Weights of a small mixture-of-experts language model, trained from scratch on English Wikipedia.
Size: 8 layers, vocabulary 4096.
Training: a variant of SOAP for the experts, 464M tokens.
Below are experts of layer 3 (counted from 0) of a mixture-of-experts language model. Rows are named gate (a neuron's input weights, with its number), up (a neuron's input weights, with its number) and show model dimensions 0-95. Each number is 500 + 50 x the weight over its row's rms, rounded and kept within 0 to 999. Numbers have three digits each.
Before each expert's rows: "comes after" lists some tokens at least twice as common just before its tokens as in all text. This comes from a sample of Wikipedia text that the model never trained on. Tokens count by the router's weight.

# expert 0
comes after: " |", " K", " H", " M", " N", " T"
gate0:575423470421491556413582523463525466396545537485591528495475508427508518461454473396487540487488508520475447540536514548543503492527431501539508510469632524551499501418492484552543517639460500522505505503517517553465581542427527432456496578425523520448586426562454432509508483546504412457
up0:568527554512535513518429484505535400459558429499426592503529513601478393548549487611533469532508479384516457458547430477553453604471485522413464501566526459538472413493448574502494473420441435470481545415433410560516526435454498577538533519407462580536470532466435466459501571474507476531
gate1:581520456530489536510500526406496468511596509532418476497520447510548580550424462520510490574435488467423499430543552516376553568499419512472393558494457573481526617454535502478485489482530450456685539462470480495505504530407483514441470513436490547525499525510548435437595376518540494534
up1:586475474501506581463449490489515501599511471503499531458500460569501535493475521512465424633423473478534569468564548500421480516478540508483398606613516467555507545498486533461480480501480412498614442463425492507519448417533443563473475461506466497456478476525534489510533528454457562544
gate2:471404452564574561465562478512477469410467501459474475502487419516490550448524571480443570439533441523469532503551515463508589529498511485506542462486466536577486499420535479600506491525583441460552517532507445481489511551450477529512531539398484514492548493456536461437462331551513474499
up2:416578508502479458497501463485493496486474488491489598515568482577603385483501461617513542591481450487458576568541555444554510473496580563435536520480444451445509486414340564568515574476546600547478582490497466411503486534575522576542496520456470475503499448485429448392507457464508485517
gate3:524460488532484484495538528575468487504549490590572487492507461440534546547530579541587488609551559515506569461562386546525525482521530467517564517552544527462598578496522508474473486602523501380495466508471523495525452478479445504600453465463483544474457420549518572550582461416570515436
up3:503479457510499518464508513530463505551500502537560492538494454490516464459533619539542536528502513507534583542570489476509512508565379418400540548497591516572598585454502570423505492519518470441534505543491483534545502410375504497553403527460436514495488414478493507487529484447490554456
gate4:563493458483567452511483520514535520544565550415481423513508553517533550500460437494547523453504449568486535514423531493440427580475474508540553475495401399449462524464420386545412507536477472499576562446429437442494537617514514395510518429553395444558576563545528587518482461519580614511
up4:398505518510492443516557488531533502503515482581540569482494452575581525466469494472458509549497527412556464543468553521502507535453382539468460506419588476528447496461505548504597498484474528446434430517524531517506442435467460431533533418545530504459459457445430563532478502516476542506
gate5:469484426505535515412589542480448373538469511504455452564512450527469494510512504516564449437469565591439522466556482604518430476513630524485547530498492594456488534493457468471532551469447401551502568549541650471499440499447553534420420568457448440517504446485567551457581437484448561446
up5:577511495469537496501398498538477578503519459571649406451496516501452561497538495488501537495487494487453474495510471586541592468526469467519514504496553498532535417513533567459402477510582510525477572492495419495520455474436441540534450506470524462468464521521564482593529509530550550419
gate6:523443532469514529524537472546504458505542435482505441554526561555524583516453535481559360463560543507534507495470540448520495476498546495505503481482465574560448540498435547566561493576525520471597553468498614598459513425555448511488482538458530463543532491526532482597523529420464484589
up6:531456490550495502477513484518516475498533454555478469514542592510443540500537485399435481438498465484431540490440468569600536496523536595483537404587390472548407565497422557628548380467467526465483540452522594558550547498583501446488437529486531493435435436455479511550496365559412523451
gate7:459506508475589544465507473469538523532514532515433512462498519457484468405630509463509475470513511519482451566388640526421463519600477560441539523539587502512612466553560596479516504439419448578551556535545464522532477509515541446510534517522396499379449482509485492556582450456480546376
up7:514521506466464503525470416517492440481535514486443559448493530429510495430549510495511600368517528516490451509501448555589502467382482470552443536540535499425493405524375455537507543500551507496418495572455548504580442500475461517544471552426506447544536556442440553467502521478512440539
gate8:462480491479529477486523501467439574417460498504483425528506501475569410493561503466485429511464500507465464516506486538516456507427468440495481547501518460447449485410423594477462566515523532520458627531584479506470493610502515505484569541533525531522497454435542473473574523463497487410
up8:489482505479525515484506434431514476413555434537505495516473418471487521555546517480437521543496556444462478474460475520347475466548515508558437563455504506421481546507497544590495473561550504485573561577523555443487509595538467473519498533543401497479507537388633424503599463538502431471
gate9:577478506464442556532468484498461575491434540456542590450521491508468524444469426587557485489531399387510473485480492479503497502589492435509479519516527444513516509503385486497550502487585470489441531481550514546399569481557447523443543489567482451492544476562573454451461561569465518579
up9:514452523488506545450526463496456467495439555450501521501547370474562589527559508483529513535567470491494451514485456522422475533516448516511524550500537468566446474509553396450513480460505559524553489448455545500426527475574492549471376547591460438445504460509546523663405596410511499609
gate10:460500477519546507502371554605537382601533515517505468566531461549524466466606476497526484497431472511482586526541558517521451570529472503400548537496456505566523488433447538436564517469560551432564381508496524501515468447452487490521564449545461537438528457637497435492468580476468476488
up10:492516530522487505530448528513559384423489472350502539461501593494496413471618527524407552463481451481518542518432535467529522543527513489481496473471531479547500426498462494484478589453509542478515433569538452527474495441506478456481479419506439368509477458446529537490554532496435552354
gate11:423473487528515442483420458477512555480517599547540389464503462427470491452499515479478587511524537461511489531572541527459551512564471504444513607507521545483537458546499523524574464493462539483496602491548552603582446521400490580507465528456418427384535487624490459489412541470546526478
up11:498528528529446564466475485540473502499539398526511497548483489552460506488482493506464453584484451508516485439547487484518509504529474497501451425551524567525489542459433557448484509569406463450542482490581486459600519407588459522517508445454467400556464598427388496509434477446452515549
gate12:591477470453510457501453542573519584420595465511481408524515521428509570530583554479480499498517483444471560494528551530424494475453501547526482520573494531479402499448418448457518577637518550495582524430475476528493458513552521420419460466543604459441470459440407522493428552481506483512
up12:540541490465527561519453509411476456517463553450523551502479517533523448423504548445373458473494498528566515488571467524489390491510445556504497526435462445515516542459498463414564447458444517477518470524465486507513522460544573452475506356626541474547470536446538474478496518582507518484
gate13:545534485394518448471535513449478513526392563508523560463488555513560515554507472453550548487496445524496483485400603463546530530512494514493547499483521535478541466471457510435421486450480501486431553497546506460497496543550525516542524534409513520536528551485439488466478515521498471511
up13:512500517429529525509436487403476476538536457509535557480540521505535481525598454504469519534434518409440460448473516487496502508556523477488510490474518408661484484541551565575540496451522562436416445498480521390402465412567499574443589578490463584567541520437437556512524535415526403503
gate14:428482528493530542481500493467415603408546518551504476564515441530584505479432429596510539638458483518481527527483521440432398528507528537444449467487517446446529580509476523544507481460449492480516456498425502620437525483543471508482449519429532543485468476640527523510477476452504540438
up14:496497496468535495421509562509532509517485476374624427519520522423550476526594500503464493481502511534547524511586494491454477536502549507487533540517512470518485443527428523518645498496485565464519591440509583465524410579550467590541548571538411443584561516397454561571415460517526566521
gate15:495525437489541564444576509529448485537621526617458523505469462408495400530511501442504486498497427519511458434445463552490487552486407528501469505495479485568476537577520474545553563431436527555559436495491486539570557457470551397441509541471532471510526402511548503477534522399441467511
up15:522460505529418495461517456455422451448488536520496574537584461438462532578360457448505495462427465598473475513523479541531417415527522522501520482495547510497401553493458454521550493680476478516481388536541635465476510547540478466384447426513507532398548503520545546472550464501544458493
gate16:511413486419509547491426483476513438384439523491498502407508466515455545511459522558502554535486527564427565591426508597455563507477546475538455553575532546497425492344462495588419506400478523498511506510482492474598489548564555525502569483531361544458465611470525510485516483507512460563
up16:482464507503554430439547472614528567531406395402449454509500504502505662473504444426482554467462490483554486579484526582521521389524535571537482504452497499565469490544504475453558561503539506489421447519571606524480470474439491592525540568433543464531515505466431470495443382562497518532

# expert 5
comes after: " ", "1", "2", " F", " B", " P"
gate0:532463491435495515501542475543483581524564546551518636463495561522446573602520609552553492437552521531472450490454473478487486566526466550497526523557437391543461423514469489648500455466552538447503511496382500552540494547502534608478567559499454454457482402483460544498472543558507542557
up0:556477511433484495455526482532497616532570509533533464469511525514458622586512556450548493482482490531493504567469468468472478555521511532460460505572484418521445389525459460601451436450522534437503507503365503532499499557483552550451478627496542506542507430531507571576390440554509460579
gate1:505520505526493463511606547502534386517492538431422525510546540477562510551517535457502550475478464496433442520518449531468437478529510455579561545536579489370469498468545508487426508496493544498518514523401488504495519529473553477488377495468443415525446419508442515455510522471477571470
up1:477509501514501491446400585427467573459578485520562481439436571396473520521545534496535523532523482515472607485514451518511410532377464572483532644495495464411485429540444507497535525546512567461450519457551487508501466419540546513400536539489575505465503487559552429524566507543480503604
gate2:562462503502516431482581498545531540546460552508518583471482528489476451487545519438537511411508470420487536452480561480467542431490468492448507520476495462509562593473486429482485542459447539448456499464486474501501570490447430510468479540427543553462566493462548484581563484519496542561
up2:495491551565467513499474508526469476534508537510457486488446524511457507511411496657571528496429480521432547546468496525504503462414606503490385486574543603447509508444498527407377537509399396511520478449439534544494447534565521503506456383604437480497453516453511477460426535531520399540
gate3:517485489482451503503418486513503479497507513531570531506498409615534619577624495478387519490492521475576483517538457460542551468473534447489604562441462421476584461528536500530481495510516533450491461451459458493496488436427403622507428447491603571509540509415567509470594503532578458485
up3:555484431462459516471487511475482449464540482572538468506482466519482490524484480475504579547500533499576491384573444474476525496472551452432471456430454475451527501491532452473555517508497463361590488478516514416535552504513471491465507478546477433584520520479481475507491488492498484545
gate4:508520542434484497558538492494502491545543450560457482481493419593478466579417455538522510557483517459402416492491467450533428482560463379514526491553498490516486432480536438520526471459474403536542561424512373475507466478513543548510546429583511462476473387525532532392520441516450464455
up4:510489501497537444546580482512504554470556495440438473642501492547456516489418489584402487476457602568557412438463631509482416502489583453452616475586461467467532529529467409363602526591520474484491547519444465502497470510553470566512513512471535494584490425539527431469582522469514480477
gate5:438492544442528469513459551467501495458605483447535414506459508480520497460420435448516522549491476494423520487555560464534536557480452513508371509447529457483469545496457532457505472469502506482620491558418475459505612516475465446510469456513549464506449492518459524497418474438515485381
up5:491470493422452516500446505431493436429590548487466397479485424481546483542446502580482533580521394454444481457497453489560448525423524424502464560453507453485434512627527507560457397422496556429549475541477487413513495514528460515516461474441378449536493501480543630509500527527524461475
gate6:508422477425569525444511489538499450485505501542454496569472429426486495551452498507462568508421558489478454521379480551587478507384501498519527489513573512569427542472433443538477495555455506487550489513548447492487474524550566470536525415494528468528535455486535425491523448542489464562
up6:571499481640519574544501511531495534473446396437487421408508572562520488377439585485500461534588423524500500446564540507469492480515420417509425477411454532515539478432531476489499418439490491511485547461521522508508509534523480502552584504464454573490449644546438459545502501472490393570
gate7:551487496457518485526570556493455539535471429561513475517562455425474385471577444422524499475545452474513497474521426406510525505395535433430419497552394560531525523514490564520450564451436464481540532642559582500495507547425473547585444622511445446521521497484519554466593437463389561479
up7:524514548510472408497558493487510530479533461423504451492614510457530438516468524499547508471469525575518544531376490549452472553464512474424452451558318485448507467441514544477493565464477484457469496550537528411491435523492405470515492590509385507548554523495535518438494468527553531464
gate8:410446489569523483428529499508563530491497468431491484418503542474496447424460537496463546479463584475433490523370479589476537505429492544466498451490604544484416476604542443523420459578493588515468498462507581488537543524493462581538439563485436572409543597541560502563449422519534418444
up8:495468498468516458497457510417442495491469466526402423451478490541491456566435512512520574498412476453471483600519540538519460524497405457576468502548385454432530369509557480451508361438425518569504493503532509500485519443532464505498546481454492497416475477608467475520567487521578515495
gate9:569505489481508472389477464562471572532373578543501530456527485465522408517543399482496456483509497476503423497480490451462461530490522471402512437532475479587552505446453525571568518517450471479460536434440530515479422520549537476565526608471482494538520492429466526364498436335500536480
up9:437461461490498560497508476420521513469387472546435524498441489544426468503526483510485464387485486524467451501456497532449409477477472554526539516486369509482404416493577501569432401547525447531547463566474497524523569511438528592526484535557522549551479493495447524506471553520489403393
gate10:545508542529469458521461528483484491576469540458363484445505490478485453553441511564568453600486469538492564439507478526571484512495526480576525464491482487446440507498568502582463538441529414567538478522535565461446525553478513461488512505499513469598471520474493468477448455541429519413
up10:458501478523492579501525528502550570453407522460563496538496538454461524389441513602555453469543582488551492475442630523446484564552410526505451368467440460571509396488490407438485476585525432518469518424455447478484477505508458452487500437483427544444516574551609515524477434512540494486
gate11:567506495443559538470516560548455460451499490419516534557508416550427427478539499437545463489450514567505447505465478597537532457413511471468398523534531420497454520484472555482443519439497492505529497531602597609538493481537392471467533466483409435545505529418480547463466572512433559525
up11:476505512569447507509494460472552535492370458618424437520488568451456524509471493584498523481543460414527503539471405436427523469528442560446591522517487547370535569586522548505448481484469478506497506522424523499504482501467608569538474505518515553415441363514519572481505466445492547514
gate12:542457435400488490457535510467452570529451493483488549465468520459522556556521502527576521589455541516472554474523491471473509506458522540471476520464606564403563594480576533488449577490541475531542440433494480556449601427450476546488475485447496482409508511414484459435508439598373447486
up12:482531550531469470517450515553539569475535487531458583498479440512463576485432440538473494636514510494417538545488559527489429450532561427522444494481435469526506478538395479520394494544471549479512556440454482582482527454518485485477468448518534633588459464521532566586493425464529512406
gate13:473427459461547477482511502547510597500458417490495522430541563512525466510461572490477514594508643502530501479447582582545478433397473542534487520490545573539592512528475506468533533491504521584514524528504479499454603496468598573566517479452444497450561493488417497498461523511534371523
up13:491450448515487615475538447487495436517545549469609473528495485585490473473517505484540506517535519468488472449464461453481480523538501499468573430434413483460516500499573558562518571391499521522517523537521513449475443428473548551508507536494609561427489448501585608569553523466420467474
gate14:492478514468527604432532451512476443492443588517431466534489476538485490563528511443523494500462440612613501467573524426453467624620574490539523571510552501396553532488494533450500465505484493485507519455480467597530454484489446397524533569501454532539464525501408554504545430469470516503
up14:569498536452511541504479449450484504531466459495548503486535491492550491462477476557547534515488512450498545425483542556550630482449471578461454457476532461496570406448585508402523514562571466567574477462349491521497467524455446455430486500520531582525549502520517472529507452601608530529
gate15:440498535469549409448469533573470576549536470446549536465486555446516575510440464416459549537571422593503531613474376511475492467554486587397439535476504487543506512450467481561505434490619479391503471389441491527499447483499453454539445547475474546467518477465505440515475466494573560534
up15:530514474482515520522388476567497521476565458513579511464465476465496495415491564422567467549509446519510440496519568539464500548426469467557503514480562536466437457507562569513469460488445579494521511574505445469439459529464520496510537497488529498608501556459476533541566536557461467517
gate16:515509502447460375439520520622471552538442563473510472456529522560478461468359575510580475412582479504498553478502536503579428475479489480427455472490517547489390421532499547520506531494541503546462445564630444514585543446427524537523458602412462429544457555463491437471444434576458518585
up16:343519528484476531513498490450509452509521387478492571484475492427456466500528442527322446567521414521596437511556467514597366502549536491476375525510474461489435480460505494482489500525436473506559554521495561500553538545507508480492475516467589631424450531549513513471547421471486450511

# expert 6
comes after: "0", "3", "6", "4", "5", "7"
gate0:449520484512545509497522567375535453512506492459494511451486550446533466472425501537498582537556532566434573479499470524460506517567540504544502556452580465557519508459579470470548590571481552594558442513445593463454551575535500517446502436515443437454478505545374549539540520515524496493
up0:442463495523512544583505469386496610493473559461472518585488570392476440567551457510536565488500438478523551478462528454474482532457442444499575541427480456499564421528489511507452488433520421463481605546469451491504443556533414448501521554508490511531572481496457387521408502587469540382
gate1:513400465427502509474571523448465553495549437522450487498507396470450490560518585490468471504469452511525424470566439524561554556639371494479501503533555461481500432512518547509575443522450502540554467477535570509529482483472570477542448479498506543533431444422524504584520530441495540545
up1:452450539453462485522578462538516479511507417500479552472514452535450464505494528520465464474498515412500521408523443544501562538560474478587502489568501463498412512545479518487543437510461540542503468558541570537547483435481453419548467428506554456504484396407455495573489386469431461570
gate2:568505578492445379511446555611531491464480504480535417509504389495523502477439522483543540526520491523508508459568594507542494485561487399495492479597533466517586478481486506494553511478377460462556491437435459539610531586500517432537521491528499502420549500577573559554487534487540535452
up2:441494501533466506483408489534508474572485544488503428467509438492457594512495479469520492478483530544546530569513485498455515498510562560551544509555470441501450513450527460491522491485500559595524477616481459538506520435380459582330460448458509445511496462484476427549451540516501583463
gate3:489542478524503524502572504495460483399453424528431483405476517531479469524426572477486448496588392421547530486494446517498530439385514513440465432543490508428464489519436541528479357530448556428504479410493474486552455443444562423517469431519560568452528494532568472463526499517562548518
up3:524509522507477452566438489561554621517450479423447530564517496422462453471469492578494541485549605486476507462508535454444493549464485503655509524563529442579501483556544488489464481524549531501461475540485454528431481490565405490481518514520531571455474432499457494453399480505377486464
gate4:514480518476483516553493481493534507597546567442567482474523464539471458461569461403480482531491413522492537485539464533598470506612466565450595492468502365466482468566482489416569501511546504519479490649553390476556526549450500477506456547464582471534490573549464506500579546502425505416
up4:522486548490482523451485439576537541565469473538495443498517492571355504538461492416496494394457491479470565513481388530502540535495510543498486545605469494517485575538501526502557527467535480518417522509579493486550481565455562481565447519523566469561492571464470488489526530449469487356
gate5:474534412505541514516520547525482453468450481496533419536502526521510509427438567540511542516547495501515479454581469519516476517507539505599480550523432475502489491485487566523530493552517542514558480488414496548525463485501457494547497576458512491532463528541486446549622553430377399457
up5:395510546486438366532416470493573403527497511473478628392571457486454502512524505471457429471505512504576563495425550537598550447562538550505535489447535383461478439605458418575554511508528526432394531497570536503502513529428578506485492455515400479539554512438555426484473487539525564536
gate6:447483523527483447483561511442497531453489494534579530465534583390444428550526517608457568549466447618485365463493462494548492475508567552455538531482535433503432413492626553565401558447349564468566568525534538484524490550573554535493489494513460477421504503553421559519533443435466420482
up6:459481506570602454393562550499516375576535445528446494475479442432470448418557544415463533506512495546405552351502549552510552419508501528632557490594483510577437512523631485473516428555401496521474464460442467579558507550508447380528531566508508481466491557525455500557540503489555517509
gate7:528458467522579478443539472482520532600528508478463442504495382401469487515438520533473475534494502493500507530527548468484572453448484564548481501512480508554569513537483488516556489502504478570492586548432503514568485513517491445604539568600484540539459438509500505498527384502413489412
up7:518534499445513452560513536431476487461455545451543451380476596558572448538552396496532543494491435477540405455575440512517475523550431420540456554500508432475418481485481502478406491435548548524537470530536492484425524549484624495431520475468615501523544582491556487412526457505453589478
gate8:468433496505545476462496481501536485583477555571474519505514522457476501482473494435523397577514530532510535583613530621478501459444483522503503496508544607571461477527422579519485549544401477549555503502494511570493488576506416515461491567535442545426538480525420495650489509408514485454
up8:475446467498546576366532517437500521638545548386490540487479567466507579531460456562479548560484474483408484511421501554498513419554531547519501528513547412560525494555544429403505417474489571393468447548468484468461509546544542595511497476568400440568500434447487391492508379478608469454
gate9:700444507453476492545435532603540502481418487523419471552499442553478504520522595451517536512549514517454503511449487531473522497451474452593434537521583583555525551471561435519477505520508437552468499525514451615461483434548401552547474481546476460433456432475489464613505536511480574457
up9:436597531521496476474645449468519433520532392532484562416554573456421454506443466490554509513488564481518607505492517518521433496567574523433488479549522437468468506487566565521456448427491471551504511483484495554556502475450564499449549548394497478382517444493488464494462453441509516472
gate10:458516505464486461463515504434488514410542549538535367449515504550564498498664615521483626458429503477526549474507494506544563488487493487492464440569583538560585461485502510513503474552426464539618457600507525490520510555511575458513520615489424564519507507530449499535434510412499575487
up10:509581614470474431568457432544582588519498453488420558485543494494455497442468506463524453547556499504503424447479565546441441518425508521513525473564374551499452491470506554448494495448584534439366532376458438543503499468537474541456440470479505606487577478513490424462453429543473435578
gate11:444485475472471490405457550469513515474499469437545470528483524488405491577505469519487468484454529483523388543604416452429488544528529512528449574516404565499433562458473495552535482446501492514554523530539510554538489445457503432535512552521528490549466549413447584456476447387561548497
up11:553501540439480583468498512424499503560510526477516523560499543454573451425448512524535553504523495536530517541508490450522479580501485566509505569490479496479501526486430527414500539549562516561555515534508516522480439601499472449525512558592471448494465490526484497426573449444520546485
gate12:486500488414519614473446551476526522538462527443602452481484519555522534531515440519522547590496514439564507543458511571454533454477542468545544449534539371579500460683508445509529501514449482551446579485502510496516496503454411511518525531568420524472410557543579508486528547526488533493
up12:443499529495475462576485478506466603482521434553372515475527456427481482459455492567501460492526442550444498553505332473488479563577498566493472519491440515491462508422499502467494570483553438543514455481490511491509513544491635485483467537576634530462560425500463529478475483388479514571
gate13:472452485437509579493458465437446553507496501483465507414530525415510575455501480500554490538592539518504538460573428428457537562494507505471518496567442493445459540473454507561467521535531486573406469398503448455479495525431488473514491572425501387468486564427413509464569411483440564523
up13:489539541524560443500499541516475492476414415546526575465486457457506386477438521423497382527531527487525387489493565489572522538458593513396482484459556451466487525577459440472556458477479470471530556438448505637405485404553402545592538574534601557530531423555586518584435543565561480476
gate14:483505502501482536438531534406496451474589467497528507436531558513451455558604552551552550552530488569515459410493445466498491388448491508481542529544516499452496458519525425608443411565440548531481540583534432491485556503402637456494534569408546496457436504505548574502482492476533398513
up14:479470476573491468411508515467502527447528474517633514512536521544522466611473520507529613507504531535456537486509451494441381340516487485543559529602469574605491500583557476512442525477354491536529467552546456533447457558540476538505515534460492533436431554609412570616514514429466433511
gate15:607515496485471563502478488522491527536509513478529425463544577499460473443527490518567460405622565531454466445555452514418529578475511524569548533544559573532476464530556472491472480470476545561460506483541465543515451462417595503482476428405439478466547532463451554386589480468457473498
up15:497470499493481431510470516557461510502534499413539575539494548564472556457498597423525489554461535497470425450547452476450496494427457463557534505559484444441434524499441397524467480462434450587506502480531500472365583474475563541456539401414471491434464506487434446509560501580454500507
gate16:494479513534493520473517501515463531548463543476409504477487482568534497575500602436510559481500495484528548440486491522495417484591522509525507519497493604538469484429534506536550480450566498449557535575442414548517598418506442466547550522511455555482479552481481475511546454561515467571
up16:520476527517522538504436466488526398416422492474490597485525505528537458487521546604460518494540491462523594542525502542477482487519430489571486607483423486508520442449464563511570462623535528455508461406533558558520509531560492445527484440543499539580441470485507548448436491477470491406

# expert 3
comes after: " the", "9", " of", " in", "8", " |\n"
gate0:465509486571523592450492548467514504502513499495520511469502497477485494464496578464494517502459473509623444527494571517528469446550426515522418599423556473485447522520560528429481445480534416457555524459523460555539430418486369554458503515374481535441449500532591427525557614494528406479
up0:491465550496425400495518458620489486497558494527508548534528517435483505430531459480510512552578571532447490621449469530554479574550456532529521424505441532521563422501497512515429588576449624568464477420403465536468501615419589440473518498529428493468539512510538503474448398422486429576
gate1:463536474501507440427474482480463636483521530523479490576476511610470497591430528432496613498533506400593515514537473455460508509437454443483500585512553478554484521362449526440490511522476522483594490515513456541458423552503515464460559584443516514545627532474444491519486471390481556508
up1:430535533484472449498472459480464590551499491515545491516480524480562470582483478474471595519505448415569478527502442450477426465503492462476467533512562501525476453412524499519434543473581489495591492478509534507451344518436506546419533556458588647496535511459371503489483469447500444500
gate2:456503503509546441428519472547488502501547432437499505435464500383474563541468549543456545565422537568439507475537501459502448480475534580600540522515536544493529466470643433466462474463500523554440490505593449506536377386539395485473527457439579496506558500607503483542439521552534468584
up2:460474459501480540488506495536465526507410435435516601490465428510476481569488592458396480500461508534495532557454462518518517527486500540513511561523546487522516450378514550495518496514530521478491380487488509416616477567474438503446507395547618493424516422490505525547506529507506471496
gate3:441478485564454536482487527574506486558509564527504524506455547440477530456485575531482485450451456442529516451538574445558459516536504522476522455482479447496517519544426445438504522540407467403593524587524468501579521506462502459543525595469448486523436523495512530532495504455574486482
up3:505519504517475538484553500517534452495540550409521479444502595428583474500419541463445536445437583550441534550463556460547490546551475565535542368513465510459471524542504368465528555527481467509515527518566471463460442567498515433487432541463445501458468550490480510521397446505506489470
gate4:513516485475520524481552493512500475506531497554512496559514477498478455506574598466505593472464528528494500420564537568371606457482549568495546548433601543504440581551505584495452482465571449571498481544610524491530516534493483487554472506481519467425591393516450613487423464451286469513
up4:557505556481510458546538439526525463561453477554475456586513480507550439467401404505448497436529471553436493430473590400556544520539485518513482452550437478417502501462493551486469489528523553416555470482476452487503458555492434563423547510544479501522505601471487480505378519530558465523
gate5:510459482512570492483503475557477522499368504488478546551521580444540494456478493496472482473553515517603386541429496484491488591514531435539518469485520624535558618526422546433455419462455391491448500537502431500398489620468551586447518455518570613496454539464593440518526501562611481418
up5:551524554539482472491604473560528506533463484537505527517508611457478440473457516553490513460527516519529481484423430536432554548542517477505517471482535596610487584426388548542406458492518435533566464428452399543582559516515486463577508509506518572577531576457577566518495463531530579402
gate6:446541493490570545564530580531556497527466426455574398564533523475497521492488469495407463486410454417528456465418516500569444457544542518530491437450527468501511611516490482433457519494578445482521457450450543476531455575465492511505512517490607457536489606590462610593454512559501530494
up6:573503468540392472542427545529449599525544494603573580550506512473497411466498573545535534551522491476425513531523467516556461508469557567508520521512550512457525526417446501472410498515468540526584455509515502535571587484451510538616533498526544411517405485485495420424603548559494471585
gate7:527519473464532554426515471507455493505564524577527444507523552542398483434463493444519453567556559593527516490502473536443524440470418467571487544514419575571515545522407502465556529468506529490564516525459471443591507430442516495500505533559553383560538547502512484491463523604513550505
up7:487478492557512532552456502446538500527523461416450496473491375521614504490564615486446492491435451449415478545499409462509485553533582520495509466448512471457478468519502471521513534542607480514453485413514532522506479476505458480528557438453424618408475528528493494504499527435571392581
gate8:594509461490509525460493500569538415436552555435531413457448429329437575468468493477530499423494519466398520473636529440490480509586631517517603476496535620564484634489542510575494558482546576502479412477514520582502473451550502499491489404498429577491407499482432520512662490398471502461
up8:533506475533513550495541539583484495475536538413503559535498566352428526358432567448529488506477575544385441556546441540555459484548486493485532552485572561421517478475492380488497462552512444588497568510494512517560434462452506468526501416464500579506448528506522513454592466496503537424
gate9:432465503484462492504465503556485541454464497406532506500525488490509569513485533501427487492377504526538460498458440532478471523458521561493416532562555485482539506512536505473490482437490478523558461587422395449506502526519517419565484504507472559508538513495563516563518501531525517453
up9:458569533525496478555382469461507468418502450506471412615515527546436475448491516476541400513495543563528522513468469427449463471564545529475443480418640523569553532458554528486453507467462464570487439461561428553518450505504555492501443516528722578551448434516494534443527500575401509514
gate10:372533545471515545485429478465485440541444521554466516429477570592495468523595528456541517477533574450525472592528483494487471411524456577378528489448496423550559494446589460495429532467429486457588545586508472510544568517479516525564536497500500535536404483420453521490513552499540582459
up10:430602522545442399558435451475515478558520550627377473507572529525442483445609583435526560471428488542585486505549471482545556475585463463507502492542529566554584590430569429540522503513519449446494529493493429516509600408507571545465447546433488472400479488567420509478482562487524460485
gate11:459510488434406583543517599504516569511384457443431490451472452543539545572570401575528445440476475525509530563499455462439480463506486585524501509506402487490554520584401532453406483444522478520552533466491520497524446525515638531426517547528449538541519516452470488525587543521465587482
up11:492528514478517514484375443495431560551517433542497583500526543518540455506581532576462578474476467547445511545528510564484575396543529472443374478588469475518559560529560512457454563422470471422605499572474503470485529440593523590566440595440370482492497479481572555526482479474472523432
gate12:516561548500532477542577523443511379523539472490469431419487520472445574569510558479500486502573512574574479466491524489575477411461533496476543439523569495569505420461516524512492476489517443583404504462525530466551588486573578533474563531460452477462423510421478433439515499481563411421
up12:593536488539500512482528468635543479543470490616482528451469572576431426507553532505560492439409516528465540506533565502501434473570449461462505531485511481513543535478433543454500435453542487522404515512525378464478472511552555463570465482475522489413443451452512532502507591576524530463
gate13:558490479481479414465476533529514547468495521585565456540436452464490601629448563515502566491457525495488505555516497409574563470578555493505480469482506571585553458475503515493529519502472504534524445534592465542523490619527507477464566553486590472507543569517561527513449522348437468486
up13:547541465482481577504497531505506436472436398468523550486521392507503496567365486555487458551564500439682478506546535518457438497475489424489479421595500525493483524426468409450483469514516564484503521477517425548501500476547474585442544467558499512454424527511619552409501602475434497478
gate14:592518459490613471467497517462501508408567579494488454503479615543535540463515510522467583512430510603508511516518607546540460561524532526526479430441471437522497522525425476544550460589369510527525482546421473402498452568510471441423499544500504505564570553430557722478478533473544549499
up14:558547505512463505514459512452515391437525468490420489490442534435517507503465561525538579526491510522401593477501513418496526584507463538488501482528548486484487413444507491559580528496424451541668465511467582457594516552502499427482491531409569517462463412520474458522537452570503523496
gate15:450501492461570514437493495562520514454536553526548534461516567513452577435480551536443525560480514422533595439522545471519554454555492526430493495545507487533562453454478530566473517535472480475555433499513511490557515507526624507555444596483527495485449579431438461484516432410476424508
up15:527479504527586494500622515476548455529522501502500505509490429554545514495523504482418513517406495464528501456499463536479512442533533440568540602501488443545438567480546527601474506527503463423531494497604500461533569509562544560482571566513489564474389576457534547503628510420477435518
gate16:461540541532491437527482516537525558559456398490511492469527423540441522410487536495458548545439574562520483425462496465386506656527575444426529487570476449525519550494408577528456421499450521494512523566511481468626454493536579491530475424479588475567484519412589500454521510389465640505
up16:472511496465587528503465478455475377519540423430519473414557526398497464506526496498532462491570490449508533502567514498547407537542574554457585539457534484552481479527535445528565394504542501582454410461618521416449571422522505414436504522540451452516508472499464402508563471520487552504